config.yaml
num_hidden_layers: 8
n_experts: 64
d_expert: 32
norm: "rmsnorm"
batch_tokens: [65536, 131072, 262144]
Below are experts of layer 5 (counted from 0) of a mixture-of-experts language model. Rows are named router (the router's row for the expert), down (a neuron's output weights, with its number) and show model dimensions 0-127. Each number is 128 + 24 x the weight over its row's rms, rounded and kept within 0 to 255. Numbers have three digits each.
After each expert's rows: a language model's description of what the expert responds to. This comes from a sample of Wikipedia text that the model never trained on.

# expert 49
router:177140169143089122162134111129131118086082121187122131123114106128151146148143122108142167132120134128114109177158150108142143095108107143095139152137150154107121097096103100082130118123114114165134164073106124090156132121149123093166166140096122106082101153106120118114144117128140138136123144132144120170164095133151109133117106094118127126130146097158120070120145092147101151162120
down0:150101133107128083161111119115171123128181143185151119079149157144138115122146143143118123143100071101126097186122115094140123124141142155158126133112112129163170112128129171109134148121119131180106160152171159121134142150132140162120136104157148149144108147114146158149151127131114123147160174127115127156119120162091087133110095151149164117146085149149134150124105150122134108112165
down1:131107140143156116172192154137111118134119131139119142134153099120093099127127128145084113150155159107148125117129099116122154125160167145177144144120120183110132122119123107136153135157106136167103168147135115109095139177146118128158141104150163109118119093114107104132157071153139105119093123118117137125106112122130220129099128134091114124104170128097148127156131131117138087097112
down2:147161150079108114112144163117130108124095120146148139112139115105112111158125136121134151113126136128134113105120119141130114140171112121142115133103087111123113141100144106143122116131142140168130070134101150143144117115097116151192090121081176120155162153158110169133114145113111127076138110101115158099160176112126152139151119164118155174160144097084155095115080124127133133178149
down3:110145102151099129140143079123131125160156133137104123134103117126118115175175182107127105120133113131204187135080129115144106098103151116140133158124102085171122126110126150118126094133175129131114126139159165145093136153126125155116133116134101125110117138102135121120106134143120119145141144137112105092172173095094101154124103120110095132079158157138117092118110126086104123123164
down4:128165153141111100138104144145182111099188149088103099125121126145127132147128077127104148113095151134120142137106103118151117122124153129156157106129118113138143110146167113117116098120116119149126155076139077100109191101114138139146170080109165099139159125111118146133158160116133146133163103163116091117091113151116106109097108133163155159114139111139141137095132111129138124078088
down5:115158097116141154128142122090114128109128169108132155082124135104141097112098111142099132137123144140144143113110063111139141121132133127123080154112181137103152181157115115157121131113176109130145150167121106123123133135131144161137088165156115142145136155131144100151173106146137120151110172099092104131154126086115121104159137111089121099111117166075107135128111110098063132142124
down6:113148125112117116131110174133135113143123127137117138095112110115117144162100135105143159115184123130159145141094122100095169141188154098150123104086094122150151153146159133131149128113113115099128140153110142156124127126129134142105120147118132122127157146136151121133127102117076097131154109216168164134165113153087198118115150125132140168124123145112143082126127156102086152113119
down7:095176144156136111128134125167145105148105111123151117157109094100157134071138115101164157109147136135134150165134118096145108156073117112117142102137143123112141158104110103106140164089056132178149108145144098128110158137142151141110176163101138098137115137128116159123157110118146130170117117167150088125133100141141109093120103142170128121140105138117144109149126109160132166158117
down8:146180121123134147127086134153195169144121117104170158147089100146183137144146121097165114129091102100164137109107146109155114138170135160127103103152130119126160132150081138133128118107147096167138122149129102130130113150126120116078139103096119128133142123103156112182140128112128109133186134102131095140145106155124142107160108163127118137179147118132129103098120124105141104148161
down9:132122127134099139176108122126120110137092097152151121122140122141172111126167104151099136123107118141115134167124140116091155129069106139085144138118162147141142124146136123119155087107132119137152117125112120113158102135179134120151155122128154126128087108128115099127096071094167128099134113166141168150136120144135130113126119133138232102122114099144103103142100100129069109142114
down10:138186077116105087141124120178116203155127134128114130115135161105147122095137150161111122126128151139131136161142143117125081153171135173146144139114093133141136125142116118105110127112169076092098126138145115105114116180101169071144081121129137123128131130145135124144099129171139134129141154137117150092121115143124117125083125105098068095137114131148122132151121129139093151134120
down11:145125101095146140165131105125107097170121139118126124086115091113157155093171141108128176108098146125137099120147141135136149093089143167124145147114132122163115124119132126099128123211113151121135077112099123166167141118152140093121100110109104116121101147138137124125167148149166114118123147123144156131098132156131129132167155151122127089130094127131082095107165155130181108121162
down12:142130181130160104111131159136141092135070115173129127172137103135159135144145133140134090124160131120094141119135123126151147081103184118160117124137104147100154090094105135112122106129142091091137110156101124112103151120166139088134117130115179114169190114065118122151099151145129152150140122130127123122094087111141150120151152132134088127135154110144105142118117124150117135167157
down13:116166106188098096144120148106158145138092103161112110125094147091138140087060124160172152113176126148149133119126152142158082180169124185158140101102162135119130121112134149129143119125155111134100111123145142091129165132128157138152111139104128107117111156136138103121080123117079155138131138125140114123110096117136155141124133126109121177103143142123125108100109142135119150171113
down14:112123105120130089156108130133141135101112125133126134110137125105116114132149165093129093099124140163089138116160063123138105150150168136159140140160120096151140142136146111141092122142204134122125140168118113148159119163134123114148138139146127135144118094132103101149081170109118133113102139104112124065120111145132138134087143113126126194099175142131084090108175089123144119144141
down15:127126160171128127122172158095145099183165113097119139088124153129155133142155138140129135126151145130152126118119124114141097133150152127120090136131160141119152090121137119124115140099107156144140121115173111123129129123105126167117093156147137107136072101120106145065073182134143121107123157158136128126117124162101103102118169145060141125096147124126149145162110093099146105117173
What it handles: Word-initial c/sh/st pieces. Opening pieces of words starting with c, sh, st, comm, sp, bl, often after the or a, as in shipwrecks, show, state, covered.

# expert 5
router:094137125145109144104156169093138091085158114159137150134156109097112118142164105127141178098120122089128124109107156154159119150125118110141149094132151126124124110140128110143144102035123170117129137083095149133153140115177154145144111116118161115166139087120156096145143139108173146145124114121106146143128146131137148165119143087104112120154095153144116123111114108170095099136127
down0:094179138128128147146126112129125155139175127103141168075099102149146177152123123111132141119137137125133118170131112120141128157098126137150137154128138148137146130113117123135154116138113093122141171137140080144134136091150144143128116108101127101146118142130122089147120098072115111138140113100176131115091101127182124115152166118206154139164152150103128121097066130123115107133077
down1:086110139153139117107090139133129163151136137107116104122131099174083162153138137115123127108187099122113124118104130128127142114140144132112132160142123111147111099097095187177099117215173100128129118167092104140123142122109144119148109138166142117109158149143125157095138139128092140118112105101141117124121140139145109148127119146159092139149111101122112178131126147080093176116115
down2:104157160123125061138169095147096095096166108187164152169093153106134138128125126133147159108096127122098098095147173119133102175105102132084138082138123121112114137121115116125120128133150140132126118096106136106149092149154100129151112130118110114165159100078173121125106135115125114131122119179166122149129129099134140124128133115120147118100122135150136107173155149135140090171120
down3:132135120120154169168154124160120139173135151145178107134117147140188113128152121098147123156124103119135124086092129121173097122130148136160123136132078119128160146149141144186116083148143090165126119120130159139123076168152108124111099153142121124138151118164156147165132119130090154196121173099129129152117120146132116074128127158120131114154136125122141152126137123141150150132087
down4:145135117115108109114114172129145168142122124091128122188098147139097156145112118114145144149125106114150166124143136091132122131120142124119164114125131139140119166076168125097172120120123148107128134185090093144107122085149164133135076136171112117154111135151119166128106087156160082112124140086158144137137137125161124173138082151125147111113107118179124140117088120163113137111136
down5:168148135122116125112119116110166129091113138141136123116135136140108107130154113083164131165137157085152122171128065113143132108129118110099135133152084087151150131115135146110118232162127111156122142127121130175106121128131132104116137123162124136113103110156136169107108083132114108134104118207130130111173138124136150150110156147142139157161118114121100134169127117128132127137149
down6:164093127132122113118119102159132111122129125118129107115131121108133180132066138125121129134158134123157096158143129122160176139079103145143121111153091106129104116149163111124088153137147144101195126138168136115164131122119078138150142111123118158124141127129090151099130123127147134101120129124149141060118090096105109101170159122127206099111106116131163124134126104101111109132152
down7:166101133104125104111121109101135122167162118135121176147116144151117116106070149147118114113124095165116119136136107138147150100110134123136140114149102144096145114142117083100103135153210126140122131091143119142111112163132137165158091126127172121132171157069114115111144104114129122093086151119164103158152139100126154102121155114115140108163165117119140098145157136104125103085101
down8:140082129121144136087135113151113128094117133166110174138137110161137112165146101085140126128142103155084114130131139164116164138124135100156100167150114170116110123128065133091136126138089129152172145147160130103164109109087122138175156145103132153092127110111117122126113187150137111144138149126136135118159109110116123117121125113140122077108135153122167138144096096167169098139096
down9:121146113150106079130125139138146169133130122126145114128132109117147124154083120104137143127152109114082173104146115148134118095133146097069174139106139122128148091123122177147098169077127105101123123151121075089160121083147165117105145087144105127127146142141098132147076133120165115124093114123134147128077077100145112156144121113115110114174139114119141150097123135121102147124103
down10:116101107124128102152124128142154106146147148193159157156120155096144159097071172120129176155118144155166099162129175153161113134131093151155123130161117121162123119151133179127148095093132128091118107121140123125139103121107117117153117153134114115118120124117103126196109146157152182152167110128119148139142104098135115118090108138145135109113101140124082117102106148140112120154139
down11:108092123136151119158123150171150139123139136149175122118153106128142123150112139154111129109122120160124144121091124167176119081131108167131122134139155123093116074078111160099143108133161146125177106122145163171162038159091117162158140112096135106151159127122120177117104131124157130149106123115117137126133144138159140128097140129148128137157131098129130155119141136091160144131101
down12:156069125165080157170141094138155071167123119143145143113127138125160137189110079153142143132113136151087137100168113151107137141135118139129149096100116133099112134109136150128117112077088102107126121116088040124121126159159118118135093131119108156135109142145110136124096101114120129144167126124138135116113135128125148101124127098145139101147121139135117099129110184134154146132109
down13:118118105136129126094094141147140138098100129128151105111157098093150116106111116104101076149126145144119081150120130109161166089116100116169130141088101126108170072108101141143140150168132159131150117111136141099146146157142136128124093140128106166111150093093100158095124133141107145162183103114098115128129171113128109116102142107122056131140145122107105133172138149120131099151135
down14:089112139113099162118162154081139122123130147175088133123097136182141110109122097104156136113153126122138141128097173153119160132140116127060125133121137114150129160121109092129118168151091166152123141168126154127134175175121117110099110139106109124107111104131147131071068167117129156124161146110122164133130110115149135134090126163130168139180145115134111125152132117117137137118113
down15:071137145117132140151147128170101140107138116139118097120141128136147124171151129105137145108108142109143092142146118142124141066083153111147092121150172139106128129133135117157125121087117121099155142108144131179096181106170155150114128140106129106123163136105106148118116117128152114145141139132109135186130100176101103139163105127117190151141152159083131155102159143123142132182126
What it handles: Ch/rel word starts. Word-initial pieces like Ch, ch, p, rel starting longer words (Chile, religion, relax), plus modals would, can and South, North.

# expert 22
router:114125087118089141075150116110112133100139119107084133103172097129095114144137115158110150132087110121124124136105117113144127137144096097146113094139119095156121118121128127125139111173139113127117100146098130157121094131122107112056140137132103144042138140111109138156128111141103154173126133148096178125135104190153103149170165149131136139151107107141113133120104144141118124172127
down0:104106116125154126119158093078066119141169125125095105103104166135159164166147155160090141140120081119138129121121160125107121167136129129120147111112100133114132119141134151144104127117161121128107114105138105151161153105121154098116119126083130104145132127052118098114117113141131161125134104140118127159166115165125145105102132138145198126166170122126137104157152113134181142133098
down1:147147126096094140120078133129162130161173133123150164147108134139132110141095112143147118157139129117131105107143191089156159121082154149111136166129132138104112109106136131083158164132125170144089083133165146111165115144124086102143136125121133139106111119163163122133171121096140143119174133124118117080155106098121160104119142175100124094090110140099133143114143163137121103134108
down2:120117151149118148118168091131135136095132157157129086126124134151113105162125153096082106115119125130154133121127125137117138144160073136119161122068120150100139131172131134113113146143082147107117124134123144123128140110114150131158122098180151078157153143152181118102118064132138111149151118122120147129111138096072134096158123129143165170152090181113133114117137164125108136112096
down3:113173110160125149128120123134111084155054159129117150166140141146103125147072137137121114159102156162094122120133134078124149111112134106147101122125140157124157127145127129115128143090074082142111167114156151095119105181107080128120125110125118131144139131150145167129155168090126140104088115097080118125124131157157123094140100132115120100130157122141164136138154166123138135125106
down4:129115136139150101082170099105158120163123083155150104105124115128105129133111122148125165114101130101148108138124116114125149113122115096140137158092140162072134148168135128106141127135113114135113130152140195144106131129099091116110139150172130119147140146118131095098114093155106090106149136134151113121124169106118131153093160102135220124091136164146141135133162176122150147124143
down5:100148124134072116102111127125122102157166137130110139095115120141099132136141142098165122127108157153105171140162133097141112134123155114166151112117146158145115161129134104102145148089091099122164131106131153150136155124110155154170108172105151089134123108130156074164129137130138139169107182077127141160158115156093143112105126110096114140135098087111133107128134101117078091112130
down6:151148124109138115117121133107115126130131137133131121116111099154149132179171113132158126128162102141159134156158101111121174123162108100070157163107135161122080136145076123154110124153145134119145156105129097128116135156104137133157165094118114197152128164106172152148187134134165125104126089142133107136137149147128127149165139081105126154103120135114100152089151159113150149109124
down7:134150102148161127139102101106125103134157160150135120114112087139126132093105153108155126132122102129132115110086175171165127114133158118162146119114124126069131178115110129153155145091131117160081101112132123136140128130133150128176118128133132132111125150191171099135114174093114111133092169150130142164132117128168114121103087129153133149109088124143150137128166091103139138125071
down8:121103134201121147148169122067155119092109109167164108130122085121070125088125141137136142137157141126141145118127154119116146149153170078139117134154134081144113137142130156087141143121137128091104102108119129103147107102142158119102129135119100113127170117139127098123127097129125100121084139142156116143127113113122137105120158189145145106146129103092129144097145131085140137133066
down9:145135168144143136111116081115143142166146113154189130143107147115102134092133104109119125147112147124146091084124139131132094153138107078105102154111103147108123146150173130140103121160133110155107139139113152103122149132138115097138132142107122135114107118119147160157121106171107134088114096114169122192074135131133153127120091140133110157100165102127168117172091149077135090119124
down10:138115142166139170135155065123143098088163129157144158134152097133133141164176120126083105165136122100130117145117091166102143114142082124134140085136176113139128134127121133146117148109137134100101143149147124128154103122134114183089059137101140133115120132136106138124158138117153178067126105150158116111151103109123115091153149147160129102127166131147146095112113139130135124131145
down11:141145141146138159141174086137118058070144145126097119096114102126127138084149134168117101100130129140125142104083112086109119165111161150138094130168116134129129143122146090108170129133097142079117105109138122118156152143143134115106120099132160134112123121131104162157106115104142136116123092181132162146122138141126117134134078147134117098113150123111117134161118117200133128087160
down12:150141083148127140124144153124116085159125105150123133138131109103176150091087136131147139096099120132125125167137129085121155108096109147125186093135121127140159134091124125111124076124124166150106116115113155151141118138124133129110112131108098125103135134093141125161125061176104137131112148147128151129154114089150131142194156153073116109133116115109145138132095116172122130193123
down13:145149158123134127102167164164109111080111160140097147109117114150145117137143107128128125116089139131143117176112140141132152152138131097142113140125126135179130114109156129099132152141151133131118166134094143113098113155086157124145168168146111120103154113134111103142130159075136137110129178117142048112148158131125123142115125087124089107142117102182102107119120138145171169134176
down14:125174150130152114115083104126141080141117076106118120116136127124153085153134141148113090175116103167131127134151138155125132113134142154122155127123111127159117143151153150133133179148077118089152090144132124116140142150053150135146113161139142146104105124143116149134126088137130106124115071127157117139130137169164118107112100168125163113178140165155110136149144117118172159148126
down15:109170135162121113152147124134091117115101135087124132090096125149096142135169109140099132112127112153130136144069097071099145099104120154086145133131125095091111117099152126144140140107143126118105127108156112144134154133118127124114120141115124108182185185126114089143165166123118150157168144131121148125172182158110111128135098127112099132113150144094103127094108120100134095098125
What it handles: Articles and New. Articles the, a and an after prepositions, and New before York or Jersey, plus word-opening pieces like im- in imaging, important.

# expert 30
router:115138081121104141145126147140163115169103113133091099135141154119126108123122140134137100109143163132119149136126089133126101158095098137131189117120150141115140159129139128127087145108114155120118143105072128094141133160181129117101182125152086143139104136116149087124146163129156129124139115152104140169138130089126111127086113075094097133138105134108119131130133198118126158164075
down0:148145157106118147101134137094133128157094090108152170125120151125116133093118125108187137151087111094123120146105128154166125154104137121114154136147168112082120084089163073117134137152106138128129171148117105140136130124140125103117133142090146124143103112135170152121126193116104123061106125162135123101138103102134148089130112109106155150113139104137137175092130118114110088119150
down1:072118108084160157160158163155116120130122140092090110141134149154187091153106081149124142171149112126086149128112119121144138114165134118128158105126169148102105116135155103110130108099105112122157111121082118143143138125123145145106157146126147124127122110142092091119132110111200111174114146129141142138112148140115083133109107154100178120139139135093154116110140157112155161117138
down2:109056131109146154111122113125143116102128192111072117159119138108134106147155147109129108095149162102137126121093147138130162120146097104134148114136145162167128116138106135133093142148128087108080167169170158121122144152110120165151111124104114133112125130112159139146129121127148099117110127111135088118106156125137150125153145109132082131153190125154102146147084154154120075149136
down3:114154131136142161130129152115119165116108100121081132145147129126130127100104106135179133150141108134111107084139101139148112134110150111106136145098149175135110128132183159104112090128117139106134106144080155112092136138110125146136106137135102130186098099155161092077091150100143157119098123071125167125106105122121128148102128117098144134078110138151160130148178132128162168137158
down4:101125098091108130095120142123136122120084114151114143111152143150093096115153135116095114074130129095100099167124166058148128110113132116135163172151131104105190103105165167155119134128163097126123142131112143144124140139106090113099154109119121127152107125147135101110156124133120122152109123118117124115156136116114091107104110096118085115125100140135132152132188162158158144178155
down5:136131159142144131090118110151110133132117173128123131146115123129138072133093159153140101112146103109082118178104076133156136170133149136114134120074109124097143100136124122119103107125066130096152128154154142093127165126120133104140136142130087197114116147143163102097166114095151113160154126137174139135157137108116132100111121127096092113091142105102089143109117138128157143128103
down6:092164155085145185170147143135169110153133146142154190130130117149144136121120081102151145133125169102131167111132117110108133156147131093130088137115134124145140137182171152136145111111093091172141143103166083110125132135104115136114119140121131116104164113103138124142182158127136129132134126100121136111137096138108117194089150109144121106118130138163093158151132101121145131150142
down7:064104148155118145125124124118127121125140120133151123104154140103160111115129166156141136116139149118152124132105126112122122096130100141110107135139192106104145126096123138093090157145114113132135114127142093177123109150121166106157102141085117134098135111131111092094135138130096169088154095161098100131117147140155142126105101098127133114084158093119076201142119106117150158137176
down8:104107134151091117055115127095110154138146086133133091159078131102152151141145146117128164108128130124138149141129122102125117164152135142132153153098099146141116114139150136120128141104051133145127101122085150089131155149159132131149137095115102112125088134125135124072125090114158108159122108181141168129118130164096131123128129138087149144124085137125100146146112130086116103168119
down9:105156122050112143119128153118140116094153124142132134098113149145121134131167161137123162058110163135129092086136127131090155142127151128112140120123121122111118177118107131147165117132106158131128151154137127142160135094107117104143148146118163111098117113076112156146154126122160098162165137116129117146147110116169123128152145122122119092077140161129101162178109159097116170164139
down10:121142144098130141108132090123121132096143100143161159132098144135117152134155147103156128141114150181121142109108116119096138136116127113120116128115167129124153142156127137113145116139137124164128122138126140128142161105109159138127089129145156105099152116091096131132131114171110165036100110068111108125075102155134149095177115108163182156107153111072128150155154111134143123113145
down11:134079094132136119145158161131092135063114148122087103138150114149136116150118152148102106153158125093140113132075132101165132117154133103132122131148120129108144157095099141127103138139091108136110123109066133139100115079094113123156138148116092149149135146096115108131127092088138137187117107097145174117151112168142113084116145116110089155102097130121160129144157129149109113123146
down12:118155110131137156138096126143112117120123147172121137124073106145137127123144154127123134113162116102142122107144098129129065175119128118116149100125084154130131109116169123135133140118154130150136073125094098141110142102166069120147082095138114087106110109118147112180090121143137142110096132115141123105131102095142111118081111101181117119145110115113149167105072146160150163149130
down13:090121164131125127153091170132121092146124145119100103116118109146157114117120080112125117069146125122135133125131110115134102127159125147142121108111165157110122101143080121129125145096165125119134098111117104102085109111101163133095141111125151158136087094141122107146163140160122128137099112081171127125101149105150103139108143108145070157142197090148119119134164149119173114094105
down14:131131140152123147075132134142135145115115120126131149109069137089134068129105128116122177088126112116110126128134140147105130140163150127114122129120141120127097143158145128142117145123046098125133090153150096158102125196133135072126141147145144100123162120140122156140092106110118142136133128110136094144141157145102172118109117156131096087167111081143159148086099127152107146156131
down15:148151123120103107145170132110138162185112126085093137101133101129079095155130075143122131129122154093146165103122108122099157132146125128102102109134090126139106149110149126132122106115095150104102117087142137157122112116178153111134135115149096115131111132089109088148127168140113113134108152134130089120105174155116116103142118165143139103062134131164110180121151142117133138089163
What it handles: Initial th, pl clusters. Word-opening consonant clusters like th, Th, pl, Pl, Har, Wh (third, thus, Playing), plus bytes inside CJK and special characters.

# expert 61
router:100111105151105131120104146152135114143142161122112157163152111121141112128145157140114129111172111114098170136117115139133111156163087066107136108126152143121096123137163141139131091120144096129150086103091086099118156145128128114074117116143176129136161139136059146161117123123127122146087119133129104169082135144156099142129117125089175125170107138121126149131088146109095090141133
down0:133128107110152126139130088131144131163128168108111165150149178111110127158137149178123104170170149133153114149127127107121147124141134123140126126166090109107115100115118147099115117144083116123146173128096104107113131098128141141171100131088107113196116113105154138124114124107154106157102153108158073098124143130106125112115078128150131167109157103150193133130136091123150129161120
down1:145112116109124125114127084134118154143134093142100179149129114118108105140088121117154118102102126124117123059138136111128170120143148084088136146165162119128107145121182100135138131122122109104123131115127153100149131142166122134158119094131069143139150132115129131133162190122113110132128119104123105120113131161142100172149114100167154116074120140132134117086103162093184078128123
down2:141120140164137144121138145172147106155113136189113090155131150143135086104109093135138150114132142110113137125121092107134130106100129140100118091143143156091136139108124147150154150142148119104149136143131088115133110107095155122144142102092169092125168139134130106122097138137130158170121129107163132079128174125131123163123149139102179124133169164178094118162172112132182122131171
down3:142140137127115089130115132092169134139136105099139128127156074112161115173160139106163180092116134131110192125073112125155132130164134084096134148139126146126133103144130143171151132097158138107132108138128157097131156117152159126108107135112145108127109147201148171115142150137148106106090116133150125129136107107126161108127135155138138121133088128100153130118109103141076078108115
down4:133103109156156117095125092153155131099126155117144109108109114117093130102125079146131133085119122134111132103117173149128129112155120147179133151153116131127108143095140124130099178107128120141127160143143126109176139120093138113101156098103123115122172149144160131140103123218140174151074097131115080110142157131157119156129155139123102139145100121127130107126147159133069131110139
down5:121120072119108152132133151110090107100146096084109133125106162138144138167118098155135152092165109154116153110081099139134173134140125125123130152146135123109100131140112125135140123118131142150177082109115185144072151117119128148133142133147158115122142158130143137127077137127090108151150141141133182171128120124088149158125155149102167151149137122121117179127091098177114123110108
down6:156123156109151119079145150132156142119103120096143071200120177102104127138136134171146184104107116140110166139139102118112126123126098105096123099114144125135140138125121155123160157117133134080118134123118133127139105150192173099102118096133144089111106081101154153101105139128089089143135136161160137138149127153114124101122142156143089116132106159101126097117154128121151137116128
down7:114151162109120154137129160124165116117114115154126111093090125126112186180129107127115120131089070093114140151152118150151132129131110119171177162132113137150109127131102112169160160130154141119115126130125131119153143138073084119118134157123166103118128117134144175136141087134171124130147121096135134125141123110123136114113071099178083127106201130140136130140125142136120082133130
down8:169125142086116106132101140109174158149178083088149096110116128146126131141133143109170122133165124136124149111131101096117155157096124120123117117150185117131123115101121084162148125124162180117110120104150138129154111156143127122112156145132105142151109105188122143115159151136143171102166135149093089109072122116110112127120086099141115115110121132131106193128124120116154119153118
down9:156142125146153146082105104127170111145079145110152157113129119128113162135097152125118117103127151158175110113123128164122131098125133149138145120139093150098135135138160149124138109136131197154178126104135130099125128163135162116154112118167116172129068117135115151142122124106081118122126143096146113133098096136118073114141139096170113098144081086150131133108176119124152097118110
down10:101108132104091123154166138137157106143104130144123156092138139109127142142155145121134099188152112149164145131152121153124138130131166122092093105158146123116127109144147194132130100124125112173120129077086139145126092172116138118133110144151092145124122119140114158154178151139143164092123193141082127124152122126117161121130150148128117087094154094079130147135150123107150133156147
down11:084109092129106120120114127119150130146155094161127117172101128095132143089112181129122143099144146098173098136128143099115134102110151154118143088112127135138137159090127131155109137116115125144086154169088143114146139161171112170155150101109135153127129144134140119163139167123173112099149126130137110161091128074127105087083134103152122108135153130098143098147078120162156127136110
down12:137106124127145163098116160120124117169114092118137126142073174125111139130089170133111147145137094114175122124187100126138140137129150095110130131093118096100145147136095150117129070174163108160128134098148100101108163182109161129138140117126146187178101143112134123104117129116145160111143123134119171118106133107128115117152167098173133125101145087127126143118119107144116127112123
down13:130147131144116158112124119185131124198108166114109160160130131117114142105112118114112152104152130114151119107139132111131119134146116129133113132156120099145143133117113133148114183138076173146080086132094158109121187134130120170149112112140113152117113152119128154153137193125116175167162081147156133101118105123120149168114112145103141130091142110169145139132138115126092118157163
down14:133143152114066155138141146134137127147116128117080171129095136131115118122110121140129138098101070165146144172144114088109153109102127176163124162092152163133129152097126107114135141150125136136081123131117134166094131146105076134158144133128146094108120122116142150124093155136144099106149135140105152124133147124157068123122104151147106128109149095161167144134176168157137139118171
down15:127134117102161116106134141118146100115144082118128124097158168132089144122148145171152156109106103114141133114089115125118163135094132131121134171101152136115158121133133103148141139134140153115117172115109190176099135100123122163152136136141086133073108147116151127101098156103136159144127156118142102066122096143115091118090148137129089080091162149099160102117129119118157102126132
What it handles: Determiners and pronouns. Articles, possessives and subject pronouns after a preposition or sentence break, such as the, his, its, their, he, and infinitive to.

# expert 25
router:141111111156112146134114168133120175092116158130112153113079114121159114140151141098154128158148110118147107136134148176132150140145094106128135061140140154112107107079150119150106170137127140100144118146158129146080141130125105112124124134164069154137126121160180163164182121089083108125154130158110135147124124124112084148128151106142102124116133153096138116105133139105102140126167
down1:124113152129124105101147143172117132167121097126115134136126132094110147117087126168109109111150125152150130088196128078074127121128123128143090129115138104131176130147119121105116136098086120158108116128118119105124118129156146120197127193163097131132142139096145133117148134123161131146149150097146075116113140170172170107124114100131141144150144122095132098136093165135117139147150
down2:144102087125091141150101129083132158121130125137086149140119141161171106158113143149143158153109133145102143107165134143137106154113144116130140145110144135086119169100139131138134108116090152085157109149105124165135110126083133107122106096152116112113170161141103136120170095099146087074106125173092168125112145098123150161125158129163177145137126158109123122135088094145117142140147
down3:127108113142121160148073157168134137125076146151153127142138187140111102100160107083147139158082132114134112164128102143135117135118104134089102093126081149129100150120130105134177154166145107114136173154132152088111083142148161112128104140095160134082109162143152089140141106132133100144100111093125141106139126139113113101124121114147157127120173124122145127162133110114114101144157
down4:108168131190145151126110110133123144168147127097094108113121133119105125104125131066147127127104147132114141144129114096118090160101123113162121131155111113140141127126115108164130125139140195144123111136156123155130146109082135151164115114112096143103122137072128101139134156104161154152109140126175110156138157187156169127133130093118069119136115099188125125128127134126109171121142
down5:162152123118169104128155103158156112137106127112073105161133125109172104131180169146159127144106143162117146132126088170105120156109123131104162167117098130154093109098130083160139139118120127142103165149066125128108056090116152153133120159105117131138133136134113136095156184127085130132146134101125146148113133114148082121152169115116127140143127154119126112139139128148113127120134
down6:113119152116165092098125147186160110183101129140130144144141119097134144106107129139125105087119151125133096085113116119139142144095138103121105123167125148099105161116151147122101189126135102147122153148165157096161144114101099100131142091152160133149085142148125127132108125084152114153110115101114101123124098115134136131126137092170131122148109147077079133163176119120130164092124
down7:118147153174120146110095125113102075122118129163143141143096136090092124114128067150130115118089119154149085140157091150175149132119126104109103123143112097150099161119119114082127100087144122155139113125122123135134130162110117097120117146128080126097085149119120127118117140153149168140119095080145121125133158145137159154124130158101096098116070117120185119112131125144152166107128
down8:126137125115104138137111138152102124096084107145103120095132142138141159117095122141148117132151100117154133110098125110119118171114133177121150143145132095150149154109096200117138114123102082127101112150147148109110115133149171083084135144088112148144143151129053162099178110154111134067113094138148147140152152122148151127155139120114137113118110136133118145156152089162157142127110
down9:155113105155083152125126121116096158110131165168110091157136113146148091126125118149133137096104109123172131098133122088130155117118187156127122118107150159162122127141125121109087132138180128125144158148166097116152126103143108107131144096164132091075156120139149124093159188102156092125134132148102109127133141091138101151142095125148134139128108093100134151107110146087094155107147
down10:130122156121121161115053164137134119127132090137114125109122094139135155107135101157139097184112094128164134145135146112173114130153160147117122145107118155135076134141111121159090167126162131157120162132171103107129110138155128141102155121092121159150119114110194144127110131143115117115138083083145145113111131120138106152159105114147146164129094094156135090173115155149111146113110
down11:129146104132103154119125146149111078102144138155131131104121112134142161146129108098117100139091137161159125123125124119170119132127117143103162103163132142184156130109133107141129102125169087174133186142083146139138142164096137173132154165141124142129089145086087122145078127116140096140111144130093119129120110145130150136145038127128120124141119123149127128136084101132153119170143
down12:137121137121146142105147140115148094112133144142146119157130080128162160105123113129146130091167151130111104110140154168140131135148131126149107151138115105138143151098150139140116137150098136175123117119146132118110077139125139114125092076090104140139115142162170171157126138140105117159101103135139106107134187167177137146123165108161108121123130113143128134191186077108105147076131
down13:128128092148132149148128099097104123171172115123104139101114153120171155076137122126111090160083131143121164120154115146076163183097146129109133158122121154115130120115138104104126147139157091153154155152123118112133110129132088104122148144185113091149130153104116139106114128103154118127120175219121161127159140146148124142132119161130134112123163144130140137103109106116126109137104
down14:157087154113161085164078153097117148114162106146122086109111102160136118104151121133097095165136101134125097137129154124133124096069096102129126115127124146136158131092162163136129138127113105138116136141146145131092161156169136125069102127119152104117112134088084093118155145109147112147082155140099146183100141104152143140127150140108114107116148134108131092133151130108122100107151
down15:146143114141141109118109088101147115142131133122077154118136097125126127136120141128162107101156111142175121127106132146105131137146108126094135124135114140142158132143112144117107085137116154130114130143090161124144093081184133162120121146131116104100128114130157086149131092102110153081104077207131155140126088116118136161088207140123117135113109126120128120117173104160125161095133
down16:115106114123128150123180113108106126100123091128129120135153128140165124125116160128163122145105082100126082121136128122117119137111126104153129112085149134078101123120132149129124127145180154124136074140101145093174131126120153139116129171151186125137145133118108137112151132141134109126169142123132106120120088089121111077179089130116144109139196161126111102143088113087083099124148
What it handles: Line breaks and headings. Line breaks, mostly around section headings, lists and tables, plus table rules and sentence-opening In, For, sub, al, Pre.